config.yaml
normalize_top_k: true
routed_scale: 1.0
init_std_router: 0.0242
num_attention_heads: 2
norm: "rmsnorm"
rope_fraction: 1.0
init_std_qkv: 0.0541
learning_rate: 0.00322
Below are experts of layer 4 (counted from 0) of a mixture-of-experts language model. Rows are named router (the router's row for the expert), gate (a neuron's input weights, with its number), up (a neuron's input weights, with its number) and show model dimensions 0-63. Each number is 500 + 50 x the weight over its row's rms, rounded and kept within 0 to 999. Numbers have three digits each.
Before each expert's rows: "mostly gets" lists some tokens that are sent to it at least half of the time. This comes from a sample of Wikipedia text that the model never trained on.

# expert 11
mostly gets: " was", " is", " had", " has", " have", " were"
router:550523512569545570459480487487435521486434520504508408594552526486437490517479540492513545514471530581535486515505437579552540515479415419519391460468510461518605579508538495392480402526495522
gate0:474523607512550533525477485524533539588589474449464438504478397417464530473534438412449498496413413513460453496429496464524451541505500510500404465526544437525547429467493498497421526576583625
up0:437491450520542514477472392493473561538431578458445525443596572531534463576473538408549585582528504461556471518490569425514522492472477545416459507447395563448478443502471552572506406455464438
gate1:478449451474491537471453510484472508486588587482476509493440494572544431643517559508475576533506472514602571519492465573524500470567482542453449456510427496500570521465510456501500575433510446
up1:478467535533409519527523499445534415457524539431533516557545408498520443511428484534462601562476563470476634364461520489535539477564484445468526434495508495433533539482535527484425510550498396
gate2:478532532501504518463438511435494477597467471382528536380524496453540471507455528485512543488486463566575567452547504565537548554485441519545444398463597559422500513459617570474547374427548540
up2:473454573426465489527460550604484408505504458505553522463421493494480473544480499452581484538513494502566540495416456484526444519513484531450508476451527511509497505471528516417453420524393428
gate3:468482596555497510514475534408525539414521482509444402509523477462499556482449508366486455434537520470485553518527495537568520569479433494575444402495573492400571606508519463473499425363446533
up3:533578489483392494536499530350512477443500552559515446562543531494435516475470519547468551533485595561465518396468513496516461481612517456599491482531526482537521604511419486486495517394516496
gate4:533475482452498438524556435418505597367450472514427506447538464456482515489514569481517521423581466439524605413464422513455585545486486519496628519641481572460455436540469516469606515492563442
up4:525532561496413467486503473506563531598480492390485567505487502586479590565615558578502511520421576494517540527485500476471459530485469480524497477438509478515447402511543543465452467539466532
gate5:452430565452511528512559429505426442517549432416487501499494497539393491489465486556554471467497465447537476426464527559575563434587482458464527471514600523497505405411565458571473522456485495
up5:570462436537467568499502513453540547484465537594511450463483541527447556559505481441495469462441486471541494525572549570475427538498500433554491470486525506595509553516503436492506441495510509
gate6:528584561519521524480465462563535447484498514490460531538583479505401482422485495451525570528544583490516520525548484632498471577480435574497493372463462492415583545481461509496462360455487486
up6:522549507540451551447552444488438557412483428483571497525529412503489545501429441454477400530431528488522489565531525529473463529524435548557527371520483522493537467497555472558502497467455583
gate7:484496513430546468506489495571475461477460438404435489565563554514467504611467539533477523488539538464465525529430452518487433443487516527537464536600451441537553566529625438442536553471514448
up7:527482502473507474505471498551434442451467471375501549511476508479533501469466450527442519512449480498544513448341509415447493459498444511474587578594505514490497563443551457455520519500485543
gate8:542568515426530559468525481573544526384467525490514459501613465482505479575427532504541508473577454550549467482458493500507421498475528497471504420485518537546524469455551530514545425558465511
up8:546496514556489448585524462456523564544493664479465452547538559541525496548536522471524503417520506481423439484527432554456527431427587571535487501473600486464504587487462478494429560492608504
gate9:523474563394493567479505518520586543557453447618442513535496417529422589558552583462417548559481526557572593569541493503482615496450482440573499431462499438489470533471424494477433454464494464
up9:544469556491530446545544451499475536551480407496463449541412446503532469601521486521587467430533475578514374455585514511451595535522436585428487385617514465463520466470499547422469456523458397
gate10:471494590415514566555512539493466454530469580606576503484467537426440484465501494493527535577394516456463412425541420598537451571493567520466496540616525463527484486461500531517523525557496485
up10:410347561510444537500467523464582502521459507537593507527529450464434609503445500525510617508424364535536566580541429545553521482500559476503563507478565528583535497414468568440458467525524502
gate11:557536573509457519434535554547555562529440525551510491540545528634430502513509610500593511584481463495516559495472481474521493525538474434465528525484470545497421503487455431590483457455461516
up11:572494591517494531449418520500422514492494517516468523467501435560454408441549509491498582502509405487586465499500548458479601541458418438545548501559452528461520354558558489511499525374477505

# expert 7
mostly gets: " A", " D", " M", " F", " H", " N"
router:454409594576491445504523521481539475515493596505448431512458508461517512515579540473564549420535538522417466377545560549473603543567499433431488482478497514490520528452444537488439508484511415
gate5:486565462497497503542464455447565471532504485527475445454507447517496487585581573567511552476603529503515422526533377471493562408508423457544534467466491499472513564511526460469539445587513522
up5:556493535596536465559546507452470416485488516528532427434452503458492541535493539574502520464542577520519449514454397538505490547457439465556549403506464478598428441445418544484544501471559482
gate6:515486466544472513478541455482499445522554492555613449581594363486506491477384543563489486484456465405548470528472393566530537483482446468492523613439438449457527452551505528460530476478542490
up6:415464468504473558449459488510458479431495554545395521521450528513584468528504503506516496491563542557619504499436504527496554494514523532473441461530447520554473507448640445533616497440512447
gate7:505508464465445449450505483436550430454500470548482485595507460536459497548566465523450542456508534514592525440594450463520525454418511493542535483574569411455400530483517421598408536492558421
up7:549520472530463422447490487547523406460482457512483512596587454484490498632564537449537504477460432412521534428500501511512505502463506498472498432518542459525465505472509485557396597435510424
gate8:476579487562462455522506640536476457485521438496484529443499467552632500434485548464462480483518614556474538538406430503505530600554485499467540565584563523513577559576435449554514553435595514
up8:544418491580463458427508480415501563576564527548548542533525495548507516586549474543505446505351550484587463543515585473461489445470572515497552498539500532530565443460524507440490450559447456
gate9:522488470506528540438565518422573527539582568519544435432425491429451523525447471516505478480409513496572442516508546530502500515499483557481477463561531502561540431405482454500553445485435515
up9:521456565488517514548466525491404504502438509551552469590411514493478612515425562586470431505451538478508526400463508514519461574506446515427553446572477499581460534485449494565586496488508463
gate10:509448511570532429582501500448595528545423474459494498549529486455417535521520480531454520511484589458435478511521556414470417422521473465477485524461451502444592527525461539471467508594473501
up10:515483462468457443512547500540494421492467441585583556413526570491498435476533511514431522458531473384517520500506534432573562541605482443505470534503519484484474590585467523513556500448418463
gate11:501454509446500479395519434468501460522541502475518504443517566561494439523500472509461491360458453536516404538431532542506454537424514440404421407469525496591520401490472421519407518467480543
up11:587552462540540596515483455496444587589477559433496569518435512466550512509535541459536503551487549519602535469556402473466485505584565574576531468509447471454465576574396457546531499489472527
gate12:468506410503452461532588561564567500517448588519555566501592457462589486572577525507502474555562361569461510429471524511552467392549491461471506585453500419594534471567500491492465458513491532
up12:436574589496531453561444524481498456521474441432448577600491508550434533428454535522464459395433533573443418572509501522550512550454462575493409480514518584558494553489474466523557485389471476
gate13:565465483585454548476561413537444546604509420452491578465506472348510443477460561534515570557448500580492553488528547481558413501497518481433436577498474521484519472514490493562505443501543496
up13:483453504453543554437490586514475364481479611482472476524507568547440440515534519597568520549489502420519471463432469423470537522493551522587476423482544454466563481386447449431537487458497540
gate14:497471501597543560590429541486576449514494452436545483529533533498435537511528482515493575514556506501514505548442545547444544400528488479565473487393496461462546447507456408549558519555531520
up14:502516473551496570513422469509583448639500485468505576545519510536406603546491470498487529474557552505583508526472509564394540455476513426512516489425564418475609471476437414542580540490553551
gate15:560479502449420419336536532462560657510524604565530499518472492389514429594540549489555554504443456468495511480507507512566539534482533567457416483531495489411466460453497487480428531535477527
up15:480565506512508424411493515586399447489479477469465419541526514537477486481512540574487523424418444501484380547551437615510485541481426539448550430536404437440473526504486452490546461529556498
gate16:552504534520462439461503517504492569518512542506564506476578436511397514510565512515496505517440536670547417456497503551477603490527558496591468462530517605510521500423507414552426446469561487
up16:488615479490418508514463442568550538355525535444546574452458544556453440465468574442436533486534487571480513474513477472489469567472518553472540499489510563509474527569432572546565492529429446

# expert 8
mostly gets: "ation", "ations", "ctor", "ics", "ious", "resident"
router:503571496477398415522534383477482495435534400498506447514446413477495453500480477481518508580481474528474532554495532480613427525416467515430465461437540546496458493523495533481522501508458564
gate37:555590541516509494564590434459549528451455485533547400461576509495553512474572417440541427574499592525475538554469374521437588470545478559555536492482496444390538488476524474524547441498544462
up37:485568534580476522625591568524550516552477469507494453499524444532454581437486452408436607543433495476410446506552455550464433486439529427538466567574424527438518479394535541473446449465577495
gate38:525422525567469568476446485437590550456523570590579519500521472536536513508453425508503529478531476478508646559561493452549438490435500504424450475481451552615459534467564452534576456441500439
up38:515394451462478433537510408471520542453548499604512541475425482495503452394465492476581525463556561483529619555478511504515481496496485557456542457455405497509445537433520461524534572368538471
gate39:512509634476472478527552477461512488526532459498552531579525539400511548482494477636471461493641491488500562460510516556481455473546510579573545473405470469590531471509538492549611500469504568
up39:515507529489468416509467427537498476512557540467570458502412465509481421539449551453409478423481474553495485410562561432527417580552457478462493536562507523541602495534543442534485425476518461
gate40:528504513510519470505535476407442569543433538528480406512481542566523489505558403524487497468501447443471490545462482586478538486334529506450531461504576608563585468482647466528554450519440498
up40:502506454480536481456471400499480530419564452576453489535409510479480490517500503427574565518491485453393437479451466548520532455405401479496492467562419611508490544505532531493532502544504420
gate41:541569563465480521511393529514516523439564433541522481548515448509506518583537525454553491500543507545510491481483481501489521563491484438510576480554478372535425487371512480497529452440465517
up41:529563540453433532578445456481541475509520434511508512479506507510549561557433509479485440472590512511543475580541543525501564461520446492507523410515457484401547480501495505511599534459473550
gate42:451595477516387566478528505521569567521485441551480530515537435461478566609471501555541497549493442482480476468426505449432462454393482537445454451529453439476488550505549573534475467432502496
up42:524492462636411590512474539457524557582527519483445525463503492529480539515459487353540449417480530569575535502508425575468553449477462517574421463483473567574461570444582492513618480469478491
gate43:584476501547442545480523384559551521467477531458468516448441586472487574456506565472452450476442483487535552557572411478565506424461599485470469472525510549478507414485491490479583403443460547
up43:447501557418541460470506563446477494468518543462488499497563540482511573535414496496546550498497564539528466557476498533499531498425430575473549534471610484475469555447555557497416563557518412
gate44:581471512511533481532471584485464555475495593547496504424513486529439597545487483441533510497466498520497573429518561491545551520571513534480458434514458546563484494479467507436593404547465540
up44:500443479528490480499474482574413503422487525510470518567547499527429461537489475550520570449450479486514403401525552520505466517458454468514465457472519518572502455545432479432394549536500574
gate45:587512431491511509520532481483485461517551539434523407448512463449428511458515521505534609664513487487512422424483483500497463443534475596463465454475477469517547478535578517423502500569361469
up45:495513465444406504590525380597484530484518531517462527468493506455484504622418446485487546563477477482434541520529502520417498468486520552498455408401565524441530475467482575466462530589511585
gate46:598490495476515520544465476441433559505491479484497535559472568430531434499479483481416551609488499523528545445370559513520481465416504524517562543518552510500459531552429504475463539397519488
up46:458510481512550507449453566474510537538536579476524563508532486514554501507572498506493424485464509556503428466532450447468504518508567492458462481530467539588503435527525360522568503481532464
gate47:507531526528423487529505483484518539386609492571534427519409479429559560528469555475493447537457550477490517459477471502504604546546507549512520490435487498566508525434448602539475451505552549
up47:560456592429491517474545467417441538498546526542361525492485429454466540611483531471588584510540515506568545555556511483538516487506481516466472510531383440434551495508434481488580461474573537
gate48:535598502607481518495482415411370501465465461449530629392488535566408568524460541510546529486458508533409567513461536418566538540549508470462490486529423489505486462557522442501495389501544549
up48:455520498527571564515504639424465536566472429486471445615534503516549485478539542547359553562467491415545536470431464528514506496440529551542483530482550509461453501597494441492501463536540462

# expert 9
mostly gets: " se", " ra", "ri", " John", " inter", "á"
router:497495497481512478508425427597575490597459556490517548524502576489486539485543521463517494517548501470520526493444567547564467451500600600586485554490444463461416512464488449563505475536476527
gate5:477429567425507503528361582489479424513573604536479545504514480514565461457548527531501443586393460458533504611482478492574556569472545569455517525517398526563508527550454496546482487557485492
up5:496468420504423567461500401505416540439471423484464522481487495496529495528466505455429476495469535533457506424427438484541463500478413598514557505429495437463403560507533539484458589488583547
gate6:433628617540435467558432456568493577502459457539517499459455419476556525507479545465431490564426454521470449498476530441456516451461555502490508502514494434475559544424462514540434425410548549
up6:542483488488488563452576410495531406510537475470508458528460516436496458509473503494447579478467485482511545545543535390384506458533458496490541574449476514604507542494625476483472455533504486
gate7:425486413476489441555458533566495501516557512502549475538485405547499464501510488507506415569461597517549517543448426482531353438540478466508499500469474484590499596486482488538527532475395583
up7:535429509504540519410481512549465561558533583400509506532523464505396495432507548556513416419498532535500517577477518494497479468478484492563492552412469508555487486467444570543484521473385499
gate8:423544558459476587544373445543513400498558606454498499515554455511438506494461570454502501556503572512420547590600463542530490538493466459578484492486477531425552528406498483458452546445551529
up8:596491421407486594515434510493479514535476519512604528542507495472509471536531509411514488413442611576595468551396475462502568557541528472527455523465549525427559536441448486509463455420521462
gate9:600500492522459406524534506547624570407526467540519408561500457558468506423540479469541573440402489490485547506474529495584510475460498423497479489538414409510542461437464485465502492450534470
up9:564488531487523529480485555482442362495517474566410426550532514559387581566547478476497579522482589436493586515474512437551583558526454511456435576453478494418569460512566515481579520472519477
gate10:529489351497522479618555430479476493478490525473514531491541565434597570546565606470540537526517572523570527507449538457548470536468460581540461564549456507439537441509521541526431641509516513
up10:509525533453479450488473518389495488583495482548476471472444423534510391389467514566495506556486402484448472483503466577516519482526531478405538554450565586451498433513437515481493506518569584
gate11:525483505413456505565417580466528504394454574565445457471479511442502542375497464471459476423512466473545447465572474435550511602427543469567465459504399519405560498519481480495452535503562489
up11:486454471432540521500481466449576518444505582397431500488468478546456483459530560456534498540558509542477506431550520506536584530501435493508408541513503571465517569467481417474559541415469389
gate12:466521532427477480525454474499539489455480516494460435469439476522474520442446606529546551504543417586473574442479505461538480513484575534549496468390541547516480436539634507474445542496607413
up12:512439446463476500484454503525557521532570441471436453462503527558506534449526558509600591437562526572512452472470443535495507481515541604539539438456491521476565479561449405553415455532659523
gate13:479532598485549552619424460549576517559465542405508455521384475534455495448441547441477499485403535579545541502476570466517499432509525504607414508544442537577576541473498500389491511541540413
up13:511461431553521580486536512498391624537457447494430441579474562537567485520486516546475555583457509441603464513456541537600478437436555469387539465531475418482496498456484465569536534591464528
gate14:490565506372422463621479498552508459433502443517529452458499542517509499507520484541503590527450328477492442448597476553505414447394492506542546506449558526549409443460525500454557492511439411
up14:535513506474531452535488505484530494521416422489510489557471526544520514541572405443529563569578518493523510498512431528400559524453464608563503548520553459600507504453539556445550533466504436
gate15:526545472430542472518495537596463491563465680517579527502534546517561470535488519459506522501536479489496500513441492405560497441451481442460487467537604488460536540486514456539463498471584466
up15:511489501509417419458442518414518432524505449492370408514507448457562562436513452486520416522515563572581487461519446493480594444446484545533511529547457401464529424540425483468561495544567500
gate16:444484491563472480445366496456657529501499456485601524497427404459478526454569459487458380536444433468481517556504554458506503532478523545626524465549503561477459519532520540512480426499392518
up16:525515507473604647483512518517463581417466572485601606480439515446449499527536514586505516543510560579437514453494508518495557488547569528529492518405479525465545589452487407489439388472506431

# expert 10
mostly gets: "\n", " \"", "==", " re", " Re", "==="
router:414520481482479462528526396499453439472502371520518394505435448525454511490441517502508460526510510458492537438486483429384463534512521579410551540489544483465466539504579498441486535530385478
gate42:530483504518490488521424491516493555562481554589501489570548489407458526498501447470488460433536568486503451539358489390411524474518532449569552466574443490488421383496588504502545474584431395
up42:480495569539493529461550486554483526494461542591475466565483578508489514579485527571415550477513501460527603578465508432521520585659504523517474504642537421546481546535499581502482600595555550
gate43:456458543535450585460589491512487530475476466425501491460431489586598512444502506514563460426521499442501522577439345514508476560509582568427445495586438475513444488503544537543524446520452523
up43:572498465541513420427572392556430446518439527456501554476520418496484552482525498585447447487483499448512528470538591552521469473460440504487554482483573475539571490510506580599474455487625464
gate44:498510391472490393508545499517448381491425448407438521431434504544549565567532564520545533485532426422583452468541513441587479492513458566471634520522466438506504489457480578540436505472501478
up44:520458459608579590485486517463465594528542464482429497524471503574524521506435433528456548439500458495407511503507498549490516491520469419526476476330490471503524427528559503533582517574521452
gate45:461552428404476490550524500509472539443414473523526516551443499399410528479582480537439458560505470519480481490484580449516510478571556507532521434481435462552429574512448595610539451506436517
up45:523483490547503402449523528422417536548559496470442555402558484583443550499437485453541518461465604535510416557437514526465503438534420496416476499485571535434521357515564507490465532498580570
gate46:541518477482516496573415489564487567477504471493465403507463481456471541559492456427480475550514460571514425439476528469498437519435552574519539475535468472445495557527533420563502556556570528
up46:548422494478583509514463506470490505579448487449413462511578482482484537518491641462504467503486512376595538573442508526488555424498481561490536539567476347640433536485436518514435428543505521
gate47:453523477564485425510623493463500458574498480481524466433440405480589469493500566541524507446552510472427450536581393476430417528519573451499487505575429538487492509484461488497476506480419479
up47:472512457476497496492514477504515490543542554475466436475458458450470516411550447519534554576535574510450511462476430478481502501438539532556498513544496515388532504518465414466571443483545451
gate48:447326527507488458531495512488383488500552520527585426554420533484509559499539525469541494577518509504516501457527465570551581406561420500523613482495505482534489500470523567504420441579521573
up48:492535490498415456472537474381475491468568485586447482577404496514548540464453501471546499493553464504476443517506494419542447487506523427540444469542511482428497515543609530511377447490521341
gate49:400497476447523484507555533575558390485457533556522412489507546534519472465585508525442514545519427513558525359423532353530468471460586401553534461442540494494453488530430444463498572455529567
up49:520491462532459513562414433424495517474507509483432461565503437410517538477468538461514539411503555513506502609547486612445553517511487556558556405525484446473461484481570385510523504538511470
gate50:508507444563449414587437555507484587458502560453558460487468498457548375499550416476477451508544505422535440478477479546471576356551536558424403560465479390573520462441504497603513522555483473
up50:465518438427464489542472442499495467504456496377529504580529505595545489479474485465541508480536440546535524533488447496505408587548497488455465543471590499454427411500473612370568483477551489
gate51:559484527506466498531469495471545478548541420558555460402490459507460464537493420550520462444526549447397501598548440590463538489554551480516474495440419397505503459514488419537571561462513404
up51:494450418426447495445491552503500537467403634489490459467504554480632448540520583529559478523542496570572484475515599406465539485402508511443519434526526489552479503484562532483443495551424551
gate52:508507492507416550479431468489490439439500465533509519501417524434339495515460538452500555573601518448498520492577474537519454496462516551442524438494509500399503513494587337451427541365436481
up52:477516567545449492414538489420480383463564504424477471554483524489450458484543542498481475524566580534514505380624545470460438519493449471419513451557412455482470519574540402535452527494444564
gate53:511407446501430498550524511499472500516480486523486418525475533563548478492490458483490546526509529548548492515560440575532541485497406543434527518486464507395488435474580567471481440531497432
up53:525573513518442507396549504483426456454555497564484508459525597473442566475464481473465564566558475457447582593567519468462433469519502476558508541435503482511451522393492460463477483475496556

# expert 5
mostly gets: " in", " of", " the", " and", ",", " a"
router:491486545494565560505479580504473564522430498398460614474577482583575553508501436452448470446446510494478532515463481563534439597533477600553534370582427545459519510504555470501485483554501571
gate42:475479427542610514446541536454444437377480411422569471461468492506529586534468532474456468534568495483461507474539410518512417506539563489480504535462503457567545466414529496460517577527514487
up42:511415544531619418504494499441486448488561467470609505531500428458506526393527563473366520473469492480403478520432488530483451471506507492486594512502492416466496553498477496494521536520481531
gate43:572548464487421431498504496467474576532472486503526518499520517530543500457505588484488524555519567589435476465501504508503522474549571442566553616458501564460463479461463471470565339491497454
up43:468485531487532485492523443500522465594476504443495503523576548455543488421464466498518459470424520499468498665534472443501592555453534467568489506462522564519538474458567567469452493499561497
gate44:502482416509488562423548490438503567474503545556539516525497515476522492477582562502542487588529491459525486565525548502458334479591453484596471460570434506557542556419582476473378442517494504
up44:451539467455567390499457499497519533585471515503576477598431539505465456484470577500458419526525497492531503553488502447508490551510488546490553500425596571519446548471563473425415419552382495
gate45:522483556472520406489507571486528471517499544479417551392496491563491460612528499480558520553437529479499430456501478514564593477457449640398537535513521508444483518518505555479515479586529496
up45:426514498475465493514578440503536584517486484531570466554553531476617543490517561526469519485477518476478444493373538615467497503556459503526515467503544476581471491542532559510434492530515433
gate46:561544618498570525444459479495571485464516455514625557485406481424620538436518541495480463538425441504527549508472517465469507479491488550547538556588490510517527457540539432486480454579610528
up46:401493597476447582484509497523496552452468508448482458440530408606491476521458495490501537501530610507525561498392466501556561506474488491500464451556437514494529593597533507483518563502450548
gate47:443498368574433406415515532573539515482495523455458564538559492513562472561477443545483466509500515513552544505488470465544515478508506551509485534496505518502559554427504542488478558423508550
up47:506442537456620526375512535514506396604456574438505547453500509548416535460509613534568550462445512619567536535452603490482480475536506552507556494441493551441581551515500504457470494400573521
gate48:519516484536496468542548478560514507549500449448478519460541445560543580491506517523498530542519529536546388592515408503609488493413541519531453468450563567431450490594480534476608487479540573
up48:544555519519469523529421534573501458427459511488511550468500546594518489497463503518531546599493508483520558454563502560553524470449462535464433454403563532401458523455423444531516491479468421
gate49:555599521567564505495495553450545578442422443581515535553536484474439439490409508534424522504564444466518532553542447601614513504448480492422520422529539495504501632494563478457593458478489576
up49:496421517440435523521424451467505467580463492555420559563388546514412519491570451509503515556504561462538520571499571494420474476514472469500515507503595533472480542465456552449489593483466441
gate50:518490465471551564540493550445541512441516532530538539560459530483512523544589473499461545497489449449449569451452546505485411424559578465557486490430533576495523487507478526525527529557567534
up50:371562468484528527464510465516470554417486538434486519424429505543565556469490509459575475540465546506501531490666563412469522531548436426524450537458565456536485499518570520578497446533536410
gate51:449554459522495556395627491521546507504538528458453509529542474449571533547467469504397490512496535543494511471555431426575460556515464532435403496477520466489415557609436532547545547469542502
up51:467389504559449558495471542474518459534547535510470526529493457479403519618586518567538437557456501562536464541399518512472466508562508476507505436526504484434484502487447522561500488527465462
gate52:513524495563476519489529499465595597575538441492498471517491526467500381512537452557482539548553531599458457478655447560494472474469516477524608565551465475557459483584568560577574421499418529
up52:548492519353492551505423495589467485487422559470436524397579531549517421516424489468559572472444509507462523538508550473538552502543631499471470475490536462409519617475516590516515504519599475
gate53:444499477531480473553474569514495512587583546478550506519475559590455561573497441603407473602510442512533436559495544422449560572570452519411529498489401587526515455501474550491546425538519491
up53:529499525513451471492433487487540539463485420539547457439525541589552558487529512490571479560462455521579478541501486510480607487499555476374502493404537493598413471488462514470524537485481562

# expert 1
mostly gets: " n", " st", "ab", " c", " ro", " Count"
router:489490545431603441529522560465637470458533557502536526411436526487519492500588521488510444520504470442550388463425563435516483492480442591529552486626451527558449415553479503488485542490440478
gate5:542473521555505543527554464486393503431510550478498432513535567423597516491511510564496594446491513494481386518498479518482477423568551424532464493522441594470549476482547444504529406485546590
up5:524492597380511469580479446489490559557496514425518428507573572557560462473598458488469463509518513457382404506576514548560521472558518490534535471496414500524532487538550445522561425509536558
gate6:360393487472496523445427471531506510564512480522467543456486526512594466542584524463566464569639497602486468413428448429490525470549409524495461543569460544511532469466439500535478472534446570
up6:478468534492498551483502438446549547518539558541520473526512527485482608513535549508534508463521537506482503519456484543533498514570520483466476432566507524473543506463580500527397533569477523
gate7:479546526554580378460531509444580379426474584549488489442521569506519518496454543422538462448490398482492492481527438554456457478534555589490519550396430512483524435478554521557519450521531457
up7:534573566467523429512517413546457446521478460505443561474557459469495511538600534423522429552427515517547483492425526473486545473518517594580552425518522427499497537517420494469442545485549511
gate8:473428482501462470494447474499467598479542478505441487344482551461564413591572559484490556518562536487517483540475464535553538574536514584534565536601559496544399457490622521491509603520540469
up8:504414441450458519444546480570471364441478503545448408500537484465465547486391525459390422477493515434540488466571507559497523412516493492466449483490522504402486520499579530495497401505480551
gate9:471466517449454571468454473491568510509511461446515519425523588346409455450479456506533565434567497566491468419491493340448457534467552523455476491550509477591510560470587530403457460487506471
up9:551464562484483473542486516468516450539621474470453521439458491534496519475534499540402401472569599557423460484545422409471561440512469487382511458571444454455442408508558471509483395458446488
gate10:400492528477433452550412540459473482472589523435487509440452490539565414471461448493471521560548519430534602455535507500477494537504544563528519504601501470500516612482444471520526449461508456
up10:483541483463514526565507509513547557562355541436514493567553461477517511441465486412550475564575500511484508480578483569546416457544462411492383493489527532464480441466544427449492470488533481
gate11:541491512476465430441454465539497502557479524456515529475454457445494410479405498516393549377414456431503466538481606471534455523529501492502453522580600494528531583529460497526451548495559496
up11:431470491490488499586496523526518648511395494619545472458541475512396534629556521481530578562576536512480525457493451438484507486469394501585528532450431468525521478377439500475484479529495471
gate12:572474519422427522521537475536512499377566426447599487485440531530495491466432457546371506487488508518450469456488584422468460500472488457490532507486671438526520471371479530549491453447478519
up12:497476492526484329402500584458553504604472430485502574544419604518493473476533444439511476511504486576565457562505536444433460578415498545521415466537495474573466486545522418443471525451522547
gate13:523515524438561501457536495571446587426536514521457493553556558509416497497506559530526546485472494434504474555542483542526553475509542590487447479611511575452540545443524529460500543488511424
up13:567495490548531453528437520564500570510536572488541520566512482462502507530498536519494498478470524414483364488501413430532562508496556547485512472459549472582586462507502405452539508524433482
gate14:556528495526517462431490471525565485434396456494433484489530445609576516503465582539432461470482519488485421561520508430547536538457486481499565511538424449484478421487470538450456485444526416
up14:477553571406525467479537480401495498580584481486462511500481534484439581536499581472526424482508529508490504542481498515493501487501532546492493519443443529489493496446420450469479501556351591
gate15:466470494503521502568485548517518572463473518517458526579551524476512540512570535494463509566608472526523484506525494450437523436505425530491539556430454427497457521517473435562537417525449519
up15:524456498517547526430495366554513494490483473509438535446564378508419481534427450464596500546447432531446488495456504541460536523445533450494522585533409411636406482473499485579475569516476497
gate16:521543584543541436474629440602432446496550512469417509521482521482514348563506483525495542606522486519481442458492483477535573549417541566395412486542488509500473562509401501538506563458368407
up16:441527430413504564471524442456549505479541434429572531463450562542585487531476475464418415475547476525478540489447554543385533572427524546489477555432577480538432358524464532467482528546515511

# expert 0
mostly gets: " U", " pro", "ight", "ill", "port", " un"
router:519546466459563569545529486547493508486484583548498414442540473448573483460507514504479511454461485441496566494571477513420557463560394364505552584508466481465545574443569531660482448478547467
gate0:531531390558306452601516482505503518465475411473450547488471487439529493496525469477451453537535531506478605461468525481365421497546491439492529507572481546540482488471529535497520500500452512
up0:572595421493459489573565502558520453514497539438443489431494491466557511509531491499526488453520559523394549485506506469495446518533521407506448573508465532477560418450577552510416500475434517
gate1:453473483447450547542509574555472508477431447443461435443516522530566439473525517526489456540521478508532512630564443555483551548466526445509575551527512636507467504537461513495388476523482461
up1:537509552394572502488540491574551537487449552502470512462494488509532443508485570572505498452540432569545488540522461554402594579527429515590565464495517466520474521487487501484402524548478509
gate2:553529474539496472549481561456592488495572633540499530517447478430619450510440560520494468502482556499525417533524558473553395429516543565465395506503481529546470486557448633504455453449445538
up2:457523560463436560529534453445508496517531474484438479465522420491532463533464498445468556473511544482471514499456534428564535441490480391639432615461400510457582580506516585470483454488463469
gate3:401459478498573487540552408570649475507494384527512522481502578533536367511466487460529528474500517452458576536476550440467427419536532426495532521545535510528477396443488502562601481449477500
up3:378454516431535508521508493553532535500447501583524555484443527481474495435392525444430547427463476470453531561563451513610529441515516445420505547513495461524464480432490521496492456463509465
gate4:441501548407522492561386522496516533486555520527583494463416487473482415540627562492501534534443456462469472500520484450538450501474515508550571522549573460499493505500569587471551485412553479
up4:429455509536451363463531548491424496501501468450496463398470532513444518507509468440418504500473498436440519467518546431544549444454510503492512480513452397389500477460455498531456534529497449
gate5:494525507561456490488557516454546413434571539529525513535554394388490472584484478541425480529444514452487489571524459457458566496545461522426540612514471384425454529474518445482489524493556390
up5:452456427494561518501509554528537574497510528452502480494565513547500482406464487540542489445503480471526533510484502533504554527467546499635576447547488402536574471488492457438501443518495467
gate6:455465538441599532570471574517532463523496548568476521499564414440444459592478520536449539573535386467446522536524440450448509507542512580568479510468450494551482521444507570530480566496476508
up6:509457472498563412486464585528553585430441527562494497431499592485480460588545592561498545530535519484505485552380542445521510475501455575514481522459504473544538538518479510511522564448423496
gate7:466525366381500482481588522466557506564453442507490546496426602434597436502518480479547498509461474445599527510468534497491529568503544501552525552508477523397468477482651511479471343572532466
up7:517401533565531360522413453466477443478492541514524543509548477581480531374535448497510438514541460581428483509444509540555496490506522564491502451469492446578456530461506554543510484527410659
gate8:558616481509498447630543387522597548533465501567609459463569523623429451457524461459572490459515494542457550466485453497500556488482459418546477478467447452514401467587458526437514521438488537
up8:530495555566391416397423530499356496506518476442499445469446426405518551536438432531414484481470509471469464455526542517498525484432562574579579490457509499447639531507446551559544490511466445
gate9:486499434517549479564511480433497497501501515548636482415487419496538491421466457432583470521474419522454454528474497474511589422561447411551498555524536494448499538443544534546363447479559476
up9:503517564500470499468416493534509521460573468468488547541459556504415520504487493491479467539452512488554458554549514568471455539452475473464432409452419530604457498464491547548609519435547483
gate10:524519508497524475538500464563518460373370470509484508509477541561577494394529444469496521525524464418417475447504567477474481507433428567682534510499540540507518577553556482514498582575491513
up10:587570529618525506528493442470513501472480469579522568436578610479516559448494530499545461517433410463572390450505523512533479550526561471473437471508492536483544529450431455522506528539619484
gate11:502442498471456537511504488507528515446570576547415544514466460397555497532452604519486541476484477453515525488524432479529600517517544496463432554441481514568490421413557531511445453407542451
up11:431512557482523529482483528501489476467475416519543550534515465461461589533621510492480535484473513441496496593500551450494573483566527414442506561466518537556624541426409585574515586485496487